config = dict(
    normalize_top_k=False,
    init_std_up=0.0367,
    lr=0.00736,
)
Below are experts of layer 8 (counted from 0) of a mixture-of-experts language model. Rows are named router (the router's row for the expert), down (a neuron's output weights, with its number) and show model dimensions 0-159. Each number is 500 + 40 x the weight over its row's rms, rounded and kept within 0 to 999. Numbers have three digits each.
After each expert's rows: "comes before" lists some tokens at least twice as common just after its tokens as in all text. This comes from a sample of Wikipedia text that the model never trained on. Tokens count by the router's weight.

# expert 29
router:543466411464483486543510533463557508517557522452528477488516503537560438459458429526505571470426562469450531500525467538527436494553559470526480452473548519543513507492541534470539540473565539458538475458458528487497477464446532556492435540451532514464495504578524497550511478555464490570479443506527462489543481467533415542493525540546538537481515544494543526424476503442524526506518454540553546443468553464452548502459509540486544460434517505498440551498565492438403551469476475
down0:509521499417483490511464440512486471503559492513476457513456466499525463552465442529526523552391518459475463485579462504524550488464607505566560457519490504498511554549489524452461524452512438479447524477515518566555544405511557498505547419463509487476467466470485507490532447481503558498494430563520526501522474502479451487546457485485473469442495617482544453525543535527492509465530487588542519461553543500455460493473487568507499559540529444508548445482489476444542554572494505
down1:521488546501480523470481494541454511450476538578519529465482542510511407541507543573494452512461489523444539480571463578577483526517462530480518565498560465488532516539490507410505458458534439548489471440549465512468531516416499561412621512435530478511460561522502466480442492501515489492588482469515517452539515487544431504499493444433532469561512533517515484494496498555534566506508553476487564497506423526522432507458539485463552464495504504522532434440477472465513471436491489
comes before: " |", " \"", "000", "ance", "osed", "ement"

# expert 53
router:584542469480467489394532510457544557518538465439537473474525510502528475463433449525511505463451521478477523489516477550584473467525525490566525512465569517558439557465525492467505510474513496490526471469471524472554493449491496547496445556458551568463547572492498556536548460528472444504471464556546448491573484484535487516587452531562515513506557527537500539513476454455482568455542477518580539571561530500486485485494488550526536440444522518536494501522556460467544546439596482
down0:520465480505489481473523514541554584425575468516503534556414469525452524512480493577496480485504482471547469469436508529517567467488536479474496451422470547572556490478523461472483489536479592537556447478478452530400489448498471497467510538517494483491480498541424520531529444438470490511451462496461594496494499478460457500473603525522510504514526509544519499514548490467539433475554488524552568388516489438519503558461490594503524507520562494436525499524519524505524483569472534
down1:447525500533544501497496562546468452512520483505494493455467474478448496592474468443441551539478489450542567405468548542508512464512532462514493487516454519476492531501539505421487473478554499469516478499465505510462504540462505525489442501489545537460558545529448465493539441579460502475460524508548522475428456597475384443431538505470491585516521543466496492506493447589495446514468462472510506510521492571521521509422452534476457574464515505445457477559501401540458493528545533
comes before: " |", ".", "–", ")", "″", "′"

# expert 60
router:558550487520529454548493535462542513538528511477557432468519534496512515468498484513592545496466522443494503477549492548499463458503544453525508455440551545494476549480534533498508540485499555418532494474462513445518457428484481533496459523466519540464558549546478520572512506514462459513438456492566501491516435474536458552554463575543489515448507517537534558462527461418521573463519504513544496437497533450458539470448530524524461480480525560511463528562535446475610555517625457
down0:525517496543514449502488452513529452499595448535525511525478537468499495484542527493459464512456441452490464492451532476388604546524586486531571473559527494551495496493540513583488511483504500472443534445511525529488501490486445469576485546558501557541571493495564430499528437447582531411593498489525435496559466597527425536513521552526562475543552494538498472515461472489522530463427488499490518541440535481469506493497530500494478509523445490525477540498467468543461505509523504
down1:568513500514481496537495540575563460527471491499429517422492450588511496538533471478531497583523451450470451511518485486506519470530480434525510526433461541508469468489505468541518451577465582462453561565533505472462520530545419495502469472476549521488468556478452491458596523549530552529511501452463547535407490414404532525530448487518458534507556447507534528459555510440516478511560421504499481554531485559463507510510540443475511486452456474540494473475476539502536496531520456
comes before: "|", "-", "\n", " 0", " ", " 1"

# expert 22
router:554528461483487456591514522453566534512520460489537454478539551513538471475457479529508533497433512442471513448554462547540439476504523474546491443457538536504470525484506556461541549492560511459536451478449499442491585463486444520470429534442514541474552532549508527512513466502490472511494472486524491451502478486513509539496436523567541530462524562539542503481443490446531538466529453529526507679538517493408517451463526528547528429468530520503442534530527455485440562499508461
down0:535562441469544526487442546475484534505481518476508518518475600526593504494470556511512544510489528422411538531515530469515532485517411440543513524500525536479498484607549492491526474469440491537505478499526526460462528536471516498496436506445474524554511552491485489524525492477541520500487484507499429508605524563457508455530490533511584506479579497505465431513539486453569497522389425486507386495497503565498440514500489404494443421501472519459490474495468520469478492495531494
down1:436544444476437513484446503479494487491477471537493536345411598495532498505596470465526449532548514548518426508516485501443457484433492504512469453517500547516461434473453452490557485527515436554462457521532516449478509504489546552479480521476529493501466478515536534458483458521509464528529437506552568460477521543450523442504465442441435455486547544470498551466525472513436468510525446484541512475462511553557494451536544511508502492527524516490536585522547458568435527543500526
comes before: " |", ".", ")", "–", "}", ";"

# expert 44
router:567542407564474490549550569476530551499506495511531467496586573546522450450478442507451518499484525482489510483512496506590420450554521441544486436472506554481434530475545520468556516465510508466514462443482550504495518500493466546461467539446506529485513529529557556518497453550461486544494453506497461424558482444556512543508458484511512556463523536510507532488415455439503563463536470476541553606551549484469510489442541551524543476497547513529447496538539493462407498509474492
down0:477513542491470548489455518517469431486511504514463442505448520486507577561466484459558486434439407452469503468441462501568479497457530488484491508542495429511497416548488565573541493572520477542494507531409511477525574501549463471530439464536511470481494544453527463547550488567531546548470508490467495424527483511558550494541453501515521541513563540536511501557475485535475519544496514491470484500401538508487432541491515493486496575496528435521496473507471514522409370530508482
down1:509502480507539474493434487490507481467516497489545533474513543505500466518542519521490445531490525526568493529535430456557548466449541576490468408510559478485438553518463513524527447494457526512457485550525534522503499474579523472486503447493399577553524493552463590547565479495459444513501499480496524478501518496535516518486536431496466540507416469523491525417428436473454467440498463574482463489530518488469532555471480483509540515433468440469615475564564496532503536396489485
comes before: " |", "-", " —;", "The", " also", "ey"

# expert 25
router:548529485531463415601524494451557495551543423497519475500559472524543469486419486565445515505460571451467539481528469594535467493505518521502468428451560506557483559434534556459514528476512494464564455482480525484488485466460449556463442499471534520487530542514576544602561503534510515545498467528518445489512474465518500533517473494518509551457543500549516550487464469462537501448539450495540529583571517464502538512446541519526510487421553553536453526552543469489453526496494466
down0:468508456573521448537536445529495542489556488487516464479478491458548490496533528441533475473573398564472550455512544471539552575496529520498512474450495471499482479550514547547490472516504476476551556476541539464423509563420450491467506530534516524484493558535483521567564472564529451506582524521507567425500482484499590532478523526474447486514532440489459522424427482477455507460483453475504446469559517487505568543519538425504466553451492483532514573476456518472506519445421535
down1:518595530461557464507473519449435577515408510506475453499497487521487498480475503568427560542491483450511507531489519509530511542528499483497499463534486422521490518525575548541536482492494490488462436439489433493483470451545440414473492572515551502428466476566464499572490564440468499508487472448472553495497521542590558471513446535526519523468447493519462561478523418524478461483500561534512558513524446535446453477477552468589532463481521485486499517547452429483528524465560548
comes before: "|", " |", ".", "==", " ·", "–"

# expert 12
router:554489471414494474491487522478515463545450467455546458499536546505537485462454488521576582440490493471506537456520470548548452453528516437564481511462547523527462549444514506462541507507502517435538449484463538469545568462442462523476473544501507534459552498504542518482461485510415394519453479555496488458505445454550471509587491496518538544475522579577512582445483462520497487447528469523536527534521524452503575481455482529522531446475513510599481551504508448467556551474544446
down0:501533485522447425535471524475458538427451517465490535450460525545510505478537584429551472510469478519474533569521480502545505499456553460504445536515537481515465487466494473491491526430519481482539491532531533436562525451441515468463446468571468477515527490509536528488487479546543528507533589555516486518528540504601458458495563519581542557529530502559518527451460559479489502449545480496514437561486504552446515479500449431424528480550454544505474512548475504519548459558373545
down1:498438429467479432510419528495551465543486480433495522550451529444472472523558500489524466529497500448566506493422547459551478441469501464511458519497431534583427479517551487524451548485504518533591500433498481525455479518525501529591555499537559510551528481530480487523487477496535455453520550491495489510444459559468524468513520490467436519530454542573488492414518550441508523465558484545550502478477434474522531443502563432579591481486461500486427470495483510515491531540519455
comes before: " ", "\n", " 0", " States", " 1", " by"

# expert 40
router:462529451491447463534484514443542555511525462524558473475527535509541450484500476524522497442497530454455541504538476531507502452530527474533544459458543557543488532433554559445494496482486502480536470437463541451489570462491464537450478506425550524454530522513525569567556472566458428546470480517551483483530508504549464551545444515571513509453593511540514534447482466443567531470544458515570510413540533421457529491466534463545499474420515520513468504550499459470485552452416475
down0:545475493496556529493516520497435437536508565479468514550554484487517531509457478522587513541520414516416490542470440489557494531477511471504491465494518506422470412561551520543463525433559480503487487483508432516437559445608424443523428507491448467455517496533548477539504466504521535440391477542438515424485500500441460478493468503471450531449494539546517544501457546425491470471505502530519517500517516489529484477530481461535505519508506554493575565514537557523486553438523464
down1:502454536527513524466419572548497411520533489476464490489473487547384534542496459480479506494439543531467484616440471499474522468473543528577541509465603421521478476435538547436503492558527431483531458448527467536442430522528503499459472469487508521567464448476515481493470503485474486505510458506500551512559544537474461504489504469533516572519443536548450433554447552548486496512519502453510566508524458490479486442466528546548490507471443575431484490496501507469564484509544511
comes before: "\n", " The", "-", " He", " In", " It"

# expert 32
router:532546493605450464553492517474534531544508477462514511500521545523536465479484480525616497471477527469455499469524460519497455466507514465505507448477549510497478534449505572461518518480515521474502433464486522477554466426486480578470456541498531492467521534482520530609561470525457475527475480533533506490506487470529476513527467495549498530500510535552515545494446481496527565493485468510528556692553507453488542472489502533551542470486538532553459590527548506488497483492641493
down0:519516480468525528422483504422540531410464490528549452457455520549572475508511537579481504570541537511468515530507476462547511496534563451445546534479502537502442483522494549527558499513435456469485499496555498560447550522522460490488529483521504533499561487496543432454525521425521490510504470472621481511550569578528495511466581530468496524492535411541432477474544548472504469540493499483539485562532444403512437479491500512499501455523529445495508507456490554455553571536466543
down1:477443469527546553511531565486509440499505482485464553443573453499453514506511548534475463435466408493480544494475489407500539477416470555476479517476472522481472558502543468520556495601545440540479585480528472431491478493442459543442539519483546446432484498410551425499476496454525465457548501476525488500470496470503490449531482533455519477520454425495572536505497492558524482496508479406561565531480501493514493482486432486467500410519536520568467504522473464515550489440495503
comes before: ",", ".", " and", " of", " in", " to"

# expert 57
router:551490490540448446550498554428518515552573483446496480502558527509530448447447506492564507497467522476464541473527479516522468492536544461526510432455520500504431512477513532489527543450527540481532492473501537476542434495497478514469470514525508525488518546506529504557558446503438482527487473526493466452533487470525493525491479555507522539473506484532523541443430453473554502430517445593531518696542491462477530474463513527529572458469540558531452554536543456470510538496615481
down0:510487542483491485493515532476507455491479489480557437446553449515515466544522432513466499560421511460457511477539475528497576507555430531481467500499436518555512534473550489572631440467505529539480522567555494502547469482574518503493498523556562486532498469486480534473502478502489527548480523486512489509529545509527543509509483516411455581576567488468462482539503494501493494526505523526488491455513497532573450588478463482404489439548566467521483408450543447554510587502486435
down1:462522537396509501545517550541499445495507456505420514530555525457482537489517468578484491495499556477493446493488511514501517529515462459465503514499456531575429474516534520428524478508554494507503468480480492504541452487520449489559486500544481559473444524483545582438504490581441462457473494569490461501514545536511468441451540484527494507440537427461550520508509479526511518504448527473454499560542477487500542618521414452505412470455458453490500522578514450447566533400463531
comes before: "-", "|", "==", "===", "=", "The"

# expert 56
router:524521483458461490492549515465572577536526459470523501458517524529505467472473474513530544462419525491434478471510458521560448466485503490530478498479528540519451480445504488531542513450531526454502466479465502447532483472483453565465464524474504541457544511516520533482477450521467463531433496531566481441520441470489449523541485565535563527510530523539501511484466492441561504435521525533504526377547528469453542453476532519540511465472507512511487520504561424465281495492489472
down0:432536547521535539495493491506450516424533508520608446555541486549466494449483568477521479496515492611486524539521505468442451486513455528462483532500534519501537547537453490459483545501543516544470439503445553484545586459442493537481483442468481438516426462493523498457432406410534527479535490471573520475528517485533484491502421464513552574477512436542494486460536551494541496491469467548565460531518460462525484494477509491497499439507496573540549493540475511518443560435558487
down1:460461582523452527452438529462529504485484519497477505563495491519491494508544478457495410465500542515507520534477504516518527531466466424512453513554500429514570538534461548537487586528455582396515544465545463498420522525353497488481539450487487481501462549538472515476493494536473506587473471500480534533419500597507495414477459490494535497576469499466541484504473555488507543488496500513549529512493509458489455483533548439582469550534526532508526460487497460490584515454475468
comes before: " |", " (", ";", ")", " MPC", "'s"